{
  "n_layer": 9,
  "d_model": 256,
  "n_experts": 256,
  "experts_per_token": 8,
  "d_expert": 32,
  "d_shared_expert": 0,
  "activation": "swiglu",
  "moe_layers": [1, 3, 5, 7],
  "router_score": "softmax",
  "normalize_top_k": false,
  "routed_scale": 7.87,
  "balance_loss": 0.00804,
  "balance_bias": false,
  "init_std_router": 0.0192,
  "lr_router": 0.000293,
  "n_head": 4,
  "n_kv_head": 4,
  "head_dim": 64,
  "vocab_size": 2048,
  "norm": "rmsnorm",
  "norm_place": "out",
  "norm_eps": 1e-05,
  "positions": "rope",
  "rope_base": 10000.0,
  "rope_fraction": 0.5,
  "qk_norm": true,
  "attn_scale": 0.125,
  "tie_embeddings": false,
  "parallel_block": false,
  "init": "uniform",
  "init_std_qkv": 0.0402,
  "init_std_o": 0.00947,
  "init_std_up": 0.0402,
  "init_std_down": 0.00947,
  "optimizer": "muon",
  "lr": 0.00571,
  "lr_mult_o": 4.0,
  "beta1": 0.95,
  "lr_head": 0.00872,
  "grad_clip": 0.5,
  "warmup_steps": 50,
  "schedule": "wsd",
  "decay_fraction": 1.0,
  "decay_shape": "linear",
  "final_lr_fraction": 0.02,
  "batch_tokens": [32768, 65536, 131072],
  "seq_len": 512,
  "doc_mask": true,
  "train_tokens": 475900000,
  "steps": 7136,
  "dataset": "wikipedia_en"
}
Below are experts of layer 3 (counted from 0) of a mixture-of-experts language model. Rows are named router (the router's row for the expert) and show model dimensions 128-255. Each number is 128 + 24 x the weight over its row's rms, rounded and kept within 0 to 255. Numbers have three digits each.
After each expert's rows: a language model's description of what the expert responds to. This comes from a sample of Wikipedia text that the model never trained on.

# expert 25
router:119125083144136168149146116127126130123096077110133115060145153156095121134145107090107158128111125127116106126156184168175151099162079144155104158113158187125097107114129077164131138109123144157124139118144122086127142131123134123089088150131137147100119126138110098195115146132142180155102155119123109110117159141132118129163122086138135105104139117103140136157120128127117160140136
It responds to: Adjectives and ef- stems

# expert 7
router:093096108133090118115135147158058123116139120093130108143127100150069155107138154117158103136083179130071138124128115106135163159103153131161157137143181129116174135098117145125131136130122138120122091129161115101138127165157130122105108167167124102146105098119095136166112121085162133108155114136161069136119161124147116142139131099161135172105146139108122129149144124133149116146126
It responds to: Word-initial short syllables

# expert 22
router:149091110135123141115131130109118153138154147116170131095107155092101138153127125099117122133116114133182134091142152103128096141145165139130112130162110145127155114146169102073123167092108120172109126143149169159128095108163162116101117103143103077140102119087123193147077166106093116140121163121110130168139136089163110111152111162127100107120106152097130132156135153115111121115128
It responds to: Numbers in tables

# expert 41
router:127143076158122146120126160134160160118106166106099096131119168107155179151137112127180104111101093141160110158152130124143115088141144138120097158162117142119140116127145148136146148121153148121137117151147112147132141146118181093125123108125140121142136125164112119111095152122157125118124150107124152120083134132119132176173129092159160166128108109103096109136168115127109104100152
It responds to: ch and nationality words

# expert 29
router:145117092141082091112140156132136167114157166153102152155121095103156131130135183139154117084106121162161117119140132171121132147135133152118133130096126154153128155154092131159123133140142116107098110133183157146122147147110139143087104072134171128139124134126105073105133150129133109108154100100174139126098153107113139099108099165157116154154109100096117132141110118130117168142175
It responds to: Name pieces, on ending

# expert 0
router:118152146101100146150165135098124162122130119138120160098117130116162122157141096144139110135081150170090117155125098117096143120098071142146131142102130133112154125146154115134111074125147162125142092132102165134108149113140121148126052141099116134155120143140177127113153163132136142134114151118092146132167145129105162120107148112131135071121104124153157112118154122138108083103168
It responds to: Creative-work head nouns

# expert 52
router:111152110119132108087110132091162139176104164127123124129131146081178141107139082109115125081126157110129174143110144134132093153136167134154117160099162131148143117122100146148114130114156133158141115108102149159143148143124136141103137101106149123102120117154094129158130131145113116127118085128124112143110115144124108101154105111132150114158113138113146154141099103160115107136148
It responds to: Sentence-ending punctuation

# expert 42
router:154126150124112154138133096136084171114108139159141118115102141146108126139113097177116156101156117127110134094163071081142110116138106151098149140132120097149086109113110136157103115185113134153125138103152147103123143106103139147073142103127157156127167089121100165141117102106077122128122127142098136160127110148133117135081144122122109133121108094172156130162113141115146077125140
It responds to: Ing and word endings

# expert 50
router:146097129107112154113118095144137124132127151099140142119118129128110146106130124140096113146128138102141117073110137088141133101131181110110139161113145153148124122116127105130065141130122137115121111101147141115140154156120125107117131168143187170116127112129091131163139051122149162129116110113081129142180137120103120173131141142142122148114136114127120147120134102072126108128105
It responds to: Prefixed verb stems

# expert 56
router:138117112172156091091114141127164127123134115143134163155109137100111186126112121127123119116071174126170120105113093105165098151095116131106133121166092114119148112115088133134176152165139118134152150102132152117117119130138175065125112129124126134147136122178148103113119157161156138122156117144149155084153124160095111119132140130158141120126141114120129137123143143177096141129100
It responds to: Years and dates

# expert 30
router:149173129104093136145106116124160155160113140157147121139100148129139119137094164159127159107126119172102104129101117115138143089112129118103130150124119080125097110139114127162070137133153094106150157098119092117121087144150103119109144116160120138120179147100130158106172081128119078119164132137172091160125115098119128103114069152109146153109192130113107112101136127147108155141126
It responds to: Name endings in tables

# expert 23
router:128124123120132104087103161145155085142110141126131089156114141125085150153153156123125092104119094107118114160083106104122129097110109154132162109155117112079123102133135103110127137146142105128114106098122089115151137163132127117181165119130104127087164156104164107114165126155103126133100088128164152144135149120130102121102124179121123157129153145092132106133097115119121117161120
It responds to: Country and place endings

# expert 14
router:124109140139128194173121079089119129140121142146136137149109106147120115124100162134109114156129120130124135136105087131102140162142151145135098135141157110149137115105123100132117127158118137126129115126130144134142173145069107111182116162140100133148194136092132110127145126116167148126096139092134151124128121066150143104148138113100151138158131111137119151173108110151152104165155
It responds to: Prepositions after verbs

# expert 26
router:162185117149119145125120152165151166115132129108141110101118114158164155119121137130133139165101137110155120153121101122117142106155137117116159113127113121163079106113159117117156065121125165127094113144132165100121150122154150134079152088135116142093097142108117102115114105081159120166147105146115164114143125142129108157117121155086135145119114146125099090135166114109152138108094
It responds to: Letter u inside words

# expert 27
router:147102151083125141110127106116131183120119120131118137142109160131176102115106134144094135119146143150112142095120147097145094120141122159120109135111136130115129131083147096141111139102155182088140149135123083130141126130113126099130172133098111171109119171096153128135146117126125123144167126168175168145115150112144124082103135069157101097129140157119115104091110079113141079150106
It responds to: Pieces after O

# expert 8
router:109126143134119122129090120114096146112100161154098174110149146115160122099143128109087116103156157147096127112127107125141167119123127090140100131104179122129129107124091111108118157148173120168107169126168166107155118127120125131129122157139105107125127154163106099166119110092146115101115134130129160096138143107166118141087110082153136165160130146130102136134153130098152114141100
It responds to: Adjective suffixes, sentence-initial In

# expert 2
router:122119118143114125114094113105112127115092098119085120140109127108120125134120095073115115126120077113095109121128120111134113110113072169112091101125117112152116110102155150144105123092116136144113128137092113103133148124096132138132095124124149119105117152114121143147161150138127148136083144130132108147167173145131096095150142084151079140151117112135168147117105133114103084114081
It responds to: Percent, units, table separators

# expert 48
router:155109141102098086109170128138136104111097100118151137132147135141160117110180152153120127130154113112122127082164153151123148164102118137169105141094140098106170110133164163148142168129155151130152123188130176129137135123097167114131111107093156091127163112160116150170129136085128123123126125105113139148168133149169142142104143137135123168128111170124085136133111108092124105130110
It responds to: Word-opening syllables

# expert 63
router:115093140117173140141128151098148156189103110178115130119122116132125151129110129108115125133130113086147123144094166136141121104130119151091140132080118151174131130121147102128165107172127118161085120123137097125129155153131144150113135131141118154112137169131122138125085177101124126088132115149184118156093126116138126140162135136132130151120125150192148140128110128128106136105145
It responds to: Words after prepositions

# expert 3
router:128158129156118134077142140103119109110131154137144137109123142116146065114126116104132158137164091149127133125111131141163128116144163129108122179116132117160107123124195158184100121131144153114109089130164097125166069141126096116120159123154111111124101110099111155114097171130179150147122120154158092122124082137147147109087127137118104094127113174109100101188140111146085112103106
It responds to: Mid-word vowels in foreign names

# expert 9
router:157111142166107132076110109130164124108118111090116122115153093150118152126138109157122142147149165118164122132105117140146110132085094158099128130146118104148138133087112110140169168089093162146128116150167092090098127129132092145155113136136136156117130104111094105127108099126142159130125104147144139138104085129128093122124117094127161123131110138099096156105128153146145102145116
It responds to: Letter w pieces

# expert 60
router:137105133098101152154102161119117108097068075090146113121086127129123148103144137087085142115122115153146118108141119135104091090164125127135119127137122129148113161102142119136123093105162108144142150107103102125124138159167137102100134124111139126094078138153104114088080117116112121130138103152181108115173135111134110125125122107134080141123081126105170124088100173093081110104147
It responds to: Ad and mid-name syllables

# expert 61
router:187086170132089106150131106120102118112112115138140155107099106125134148096123105115105130113192098153145121133113120096130181098137119190111161116113158141178151065108166119113151103114150174140104103129089131096104142118112138126126142106133109097157139104126123093177123123096080095124161136119106105146138122107125138116113159071083120112107143128093096120110154152130171133108150
It responds to: Common verbs and nouns

# expert 59
router:138079120146091099165106143135147138136170112121102144180116167095118109144139156147097164135095136148182089160119114130123096154157135135168154137123157106125158124118144105146128124137142155113096179101136160137080139147112127139106138167118141146144093141128135098119118137143139147167100094146127127143127119174147084149089142101106097097121093127100152111132147168123141174139098
It responds to: Year digits

# expert 10
router:152162152140177158160133082140123151139100139138136122099114123158100073116169129095156103121144097070094104127112143140161134123113157149119134119092138144087090134132131124104138123122165131128128127089163125116136139136138146142103174111156160144141141138142153127154099143143134158158151090136129145127136165147146149162135103105149173133090113096122107150103108091141137165142081
It responds to: Prefixes, LaTeX, rare scripts

# expert 5
router:158083127146135111073100160117149141135133097122176139133109183155137130125160139112144127139094160115115108141133147159143134130100116164108155127122152123094165120139091141134122097117101139152094141109115152086091131137100119102109143081118128134108136147165160130149142134092148121123152124155096137145083097148090131141162128171114095090121126119122147160128136109152145160093167
It responds to: Labial p/m/h pieces

# expert 55
router:130107082133109124164158104132128101102178135124113090152106151102107110151101109110102080099139104110129105129092112119182146125130144161167137133125142113139164086098151107108098117157115119134129177153128157151140134145142162109104125135162131146118123131146105161144143091144124124147084121114099099110131098118152131109085140125083144139126097116092133125156185128097129164166131
It responds to: Numbers and quantities

# expert 40
router:097103113158135159108094170090138147173162117120107140105127116133106099158162170159116129098130096123132164163127116111095095108094160112131154131137091130152131135123130126134167153147125116141155117102153150171119140117116100153134145131114125120117126083109117165123116109144099190136119135131111119131138150144084164085098080070108155123140125100102145121131101104180159131106106
It responds to: Line breaks after headings

# expert 37
router:097136104100102156147133104155156095129104128106114147160190124134130088143121122104117117134106115147138119112132095109084144091088139118121093111117123121071171136123126145104148137110082109123126154148075131178129136117145146123111102103125152177109123130116152180093135114142139155128138128118126075085174119094155148144136135110142148117136135134121151145112133105143152129148141
It responds to: Lone spaces, first letters

# expert 32
router:125178066143085119141117175134130151101113136085127112141138139103156163120141118135111180135095121180130143210159146089153119100138130124091122155116140135147186125098153150155133145116130164075136145151114162171105110162118168107126144099110186131124178112150084115096099143141151134143122150113159120104083125133127141167155111129155142151110130098111109108130116118137137094094140
It responds to: K, ch, Z letters and tables

# expert 45
router:091084130125114154080118132125158168164115117130129160128150152142152104097063104123132095137113106097115131121088143139102102148088174146119123111148158126139143122142105122154117142190144108144110128129162142175126132163123138134120141110173166137173110148143128122176143135106088106080127095169131152120120183126112129137162150133129094115135111113122112115168119111101078150130142
It responds to: Quantifiers and mid-word syllables

# expert 62
router:099088108144137090175102108143114107133097133131103131113127116090110155152142156092110135153144112129128099098107156129147095125138127146129123137164129083096156119108089157151110150141123155172145083126137127161140121159141152144100129130133133109152137155175138142124132147134120104133166105158117156152093096131118122132156124167125141142148094081102160168089141139167174118148103
It responds to: Letter d pieces

# expert 57
router:092087135119166135168140129115119089143125114138122139098121101084124116139160146087083166141089093109104138168151151126115157118113144111151134082114132122123129153152159089134113156133112164144097089099072176138125111111110144098160166105103112090124108151129154136118143152139147129126085115087086153083149139166146117102152166151151133104123107102100150124153141137120162207092153
It responds to: Bullets and opening punctuation

# expert 13
router:139114103135123137107150129132095123108136117169153118117129107166129099131115132114120191146147099113106131125100111091134097153149102158158139104121129131157130167096122132125197181121174139162110131117106070113081136119150105092156122136098104152101120166142151163153129130113127100103139120143156130108126136143093143111132127121175121128139152168126140107093092157151140106142096
It responds to: Sports results and ordinals

# expert 58
router:077112114090148077125129109185114134141116160111110081148124143109101155117142124128110118168142115139081160121109133119156163134086151114138107085125159134135156136129105150106121103128113136116121162134145152106167109157180138104105128127156139131135130110127190142121100129128145097098144134104128134093107134124148097093147110116135090133107114128088093161117175127122129092129076
It responds to: Capital word starts

# expert 16
router:072139129164122082071087170097140155103128092136093109113125158148113163141153133097104154151062156144145117111156127120145105141178158155179157132155155151151132095130163123127149169135158156126106117151131094100179152153134155115146137135155094132120118117087158103129126132115112124150130108136127141145130164137137110134142128127146137121109114106122153109112088161138157133148114
It responds to: Indefinite articles, capital A

# expert 19
router:154139065111111130108168120152155150127180154124156076142086157135115138100143110143135117113118124117179161142142117119159126160104103131123125086131105146151152151102146100153108150087091127118110126140132184127139149120119092120111149163055166124123107123164106103140117093079138097121178137133136121096107127122139110093151113110140146151128134111135136152120123174128127111108117
It responds to: Name-internal consonants

# expert 1
router:139121132081134121148104134113180164092133156142145119106118134121148116095093123171117163120142075111139100130154157111178131146127159130111170122126108098134108111119158148160115117102157106107153148130160169128131127146084132146102161120118084102154107144102144128094121181128125158125143131146151172107102132123127121091127109121137152084117099143147106142120072162109075116098115
It responds to: Name-internal fragments

# expert 35
router:095129168166091145095135106121184146102124125151129103132121091122121147113139186148163089119111158112141086141154093139170122127144110150104147096184137087133114089122143097153119161153126119157150149134082128130119141148134144109115149122130111122144101176134179143099128120127144123108145149110113147155088150134156114117155128144169102157138162171116164119101131141096126119086177
It responds to: The letter o

# expert 17
router:114159109127082152186124152126064079121121123140139150133150107173124157108160108124132112161139102111111096140151128071120160106178117148160111139117138143092117155101111161113136142133152148139117150152119125125163098104137113095161139144130075179156103108091070119133132128092118110131131110120106114148101137139120123124146135122146149153118105153155129162167130198152137123136153
It responds to: Word-initial stem pieces

# expert 11
router:152149162126126109135092098068072126151087174139120161131134156164125105130104091108114103146116139104113126117110153140087109129128181137092168152125138111157126132118108160142083111146149157142132119094134112128157090151092091161095120158155121110159090114142096139153104089087108097104118157134129152122132135150110109124085153140148140146130122178172126150173136107115110118155122
It responds to: Latinate suffix pieces

# expert 15
router:153142093153161112141086080125099125117120170114095129163124131134112131094064124103157152090160105090155088156084128106141148122121141115117121111117140161140107182149128122126118110147130108166126118080133139119152107115095134122140126103146175151158103148125103116094131095160078131174113145176134139115105123161159092109093154134143141153105118149129142142147134130152142113134143
It responds to: Suffix -ic pieces

# expert 47
router:105168112159134164113142141121146151111140144191167125126111183148128143156134098099121156110119159123148093140172163135172129108091145109106186126111149166140096119127141112152130141120124127138115160126124155117111125079095123131154133137125143096093084127132166080128145135133142130149137140109089151151127133111146119096120133147082107130120115151136169138100134100128135105174184
It responds to: en and fe pieces

# expert 24
router:152144105122146098156132096131128163179137134131107125123140141172145162113097155100125139161116116157133110126115159153160147122086103154100081162137120081088150166154134128146112096108139101100137129114146127124158087103119085122155139099080143136083143139162161110131196085114123139084164073101140147112131119118098131142085129142124127141137121117126124147166149095131139149119152
It responds to: Plural suffixes

# expert 51
router:120107104138148125103099144097141139171152132140102131104171109165125111147147129157162113088129159140099078146143088149108090093111134092130160154085086142138165156103095168124140144108161114138151124120136150145132161127130095143100135139108124114132107111113118168104123151138123133151160137138098121118129164146106166112102066102117143148123113118146146111102123144137094115118106
It responds to: Line breaks in lists

# expert 21
router:169139145136118120145109140125133178113087084146138163149131113115174106106091106165078169089156099183116115135080097116093112138134123117134132093118083168096135142121156132121169122118149133115081108143147147099118085111163138108153130117144116110101123145143118098142150159141089122116146157163126143101151158115114142148118125148100105110159120182132079135073072124149118145151115
It responds to: First-name starts

# expert 28
router:123164115139126107144174153085132154154128129126118151146145122169146122151155100059160123151094124123110111128137106126129148157124128138138125130144140127124153125138163150112155102152078099133101150161110128129133170109135156157160066151100095168144184139097160160137129137098159163120092144083104124125135152133124130148144134115153165128141174105170171153121106153115141116196115
It responds to: Determiners before nouns

# expert 34
router:104152142156130152123148095117133155136167120120120149093187128154110103141127141099105117174085108136159105127096125159139165138095115117120097145126149079137140180117168109155091116117126099095115108131138131112167127114151114129159102118139158144105103112160169139096155109140171149116120109137134108138129148120096165142070133129107100123184131136108129166156160101112154145118146
It responds to: Plural and verb endings

# expert 12
router:145125071120097162122128155153181149122113093149157159100138117096149127107136126133141095129139147151146100146109156080115109112100113153091120125115111115098117119108093123131127153096083092134145117147102058123093145113165139148127130103115097167134139132102139134108148151116110110173136112136127156127132138113116124098165112074133170113133112156099091141130173188150104125147137
It responds to: Word-initial letters, table punctuation

# expert 49
router:121169095158110120137108142141100105094083168113128143103141119139108102136124113088140118071139150156148157108148126132106111076152117102117104113110111112114143136123142103117085092144136134145135168162134176083119151101112154096127123137123172133108130148170075115095124127122153112133151166108163099154113155169167136118120159152123101144089150111129158165142156122104169154101163
It responds to: Middle word pieces

# expert 20
router:175099127120117128083111149153093084145132155117136093131113110150147138113166164155182112123078159123132149099151107180116086124136156094141134169139150147140166103122102131127098135111154128155148088146130108128146166147143071123092078105120097121145116095113148107136100157139166142110119100106146107113113132071145161170130108128136144100112125145127137105139152116113119130121135
It responds to: Infobox field colons

# expert 36
router:122172092143088165159161121106140145099121118096107100109114120147090105070151075146068143079104145113135126090127137142161108131133142108127086101101134155115130103156098120118138132126142127146180142080104103126165122146120174148113160117081136128118109092107118105107111154157165162141113155110188114134095120111129127163164147151140118137110169089126167114107106154117133107138156
It responds to: Capital-letter name pieces

# expert 6
router:126057130088115147093129102090158116099122148138092113120108094136161132133150149084120143165105152139173113113151160150156108117129089123119159157154137092148150117151082137146132165091123139128145100153161113107129127116101078123132131136137150101124150145130157103117114148155172170097090144105124138127134129124141137136146150109120130078139133102128127115136143154096126098126114
It responds to: Short mid-word fragments

# expert 54
router:103149161140177132084141121140178153151143145082098112104108124144098126135136133116109107156111137159095139139162108130102141156129116093115175147143118095158103129119161078151138165103132112134139192156106101141145168066119121146107141176127129098148113144162137143118089129143110148089139103130119172159090151178112112123117136110119154121132114113088128132089112133109138115115127
It responds to: Adverbs and modifiers

# expert 18
router:128143138133150128134095161156164157130164123114109098131130133084140138120121156149107134181089121123137140112135141170143108104172134130086172125129172095123066088091120123107155090111131146141123081151112102174126168164145108109120140140177137155127116172094149114134139182132085133161116088142143100144141097170132099134133129157118109127110122121115121108138110165130117108133107
It responds to: Vowel endings in foreign names

# expert 46
router:145136154146126155123126123177106102112175140132099175099119134148106154142139114160149117095152172124084111126103125095154145129100138111154139133164122148152145146141096171116168146107152129145155142128150076126115156122152120147127158131154105125095137093150113094147107130111136140143156083126111143092138137114121124110155107079148113088129123170153127146131108128134143109149117
It responds to: Infobox fields and symbols

# expert 33
router:116130112097155138148137144099105118116160111157094135117136142181147094110136145119163144132143130136125113087166134152118093109137093117096103096140126155111106120087098079116112138117148127118143149142115161100169104109115143070112142105112120160108156148119085129179132127097135131103163126142166124171088153163079131131130125104166087136107115164115158095145137118162120150144128
It responds to: Letter b pieces

# expert 38
router:117141154159121115152161091127123107146150127118087119158154154126109131131141104114100096170134087120112160168117096116122172111154095088127142098099123129155112142166137143109127113128126110140126094113153138163126118138102130101153106156174118146152124108109156130121108153129109139118127117117095144145100107162152127114098155072109157120114106127096143161094128078142163163146147
It responds to: Forms of be

# expert 43
router:115154185122101164150165102140130145094112131166131128124076102131121137115148122121110150100132076117110135152135159094151116114165167154118148114137156105139155106119129077127136147117155142138130151086100144127130120138128122101153107121132098119084110137115094161092113157152135155144173142159126122134125083116099117118169184123136132119111099175161155158068093125145109100094136
It responds to: Syllable und and geography

# expert 31
router:161123100151113154139129191139164147123139084175177125108098148087119124123162139161111153137124120142155134156163165128152132132107131128079150122168168121086145127163112140084111107102133163108112066169132086111119140114138182133109141110125104111144099132104130103137141144099101158148172132126116136130141117127093138082136077152113128132095133171157167136096122131155103146144152
It responds to: Capitalized name openings

# expert 53
router:122109097118121145121160119161140090099112128112092151093145070151160162089164094124112160160174143144127131114152142119121158123139079125186090126116092114120114108120119117114154135130123137107115159138122130159093110112128102121188131124159115135089108135155113139144109138130193131122145120130116130146125173124150109156078141096143139150098114126119123149087165141153179134096106
It responds to: Initial syllables ar/ch/ad

# expert 39
router:124119127135151147132168158156137157158150105130146151165105133105130096142117119149114102121115114138167131117125168148106104151096147146148104089099157123118178149127144103082136089124169111157062131141118117143106101145161174128112133134133111152110109157125085160145121171156100114155126156140092155169095116105109126135145120153082097123154126156108121106126123112177104138127123
It responds to: Dates and numbers

# expert 44
router:148126132137133136138103137173135154178125142107084086090102099112132150125160116126140117160156115107154132126156159120151102111190114115117151131149075148154126097138143088150085147114144122122097084110174101119118096122105102153096133126104150140140128140155147125185128141137107100151160102102120096109099132134122123091126161123151182153119139097111138133112132136121166124152100
It responds to: Name-internal fragments

# expert 4
router:094171161103155101121110144103163123088146167086105120116147103102111155099145102161107108140151162123066146147142116121101132178172069146120106115139161082151119137108165106111151134135139113152108158097138146155118148133143111127174128138055090146116128093143163125121161115086132134115148110107103122162142103166125126147138123148167148137145129142119150118127140115110112133091132
It responds to: Pronouns, auxiliaries, name pieces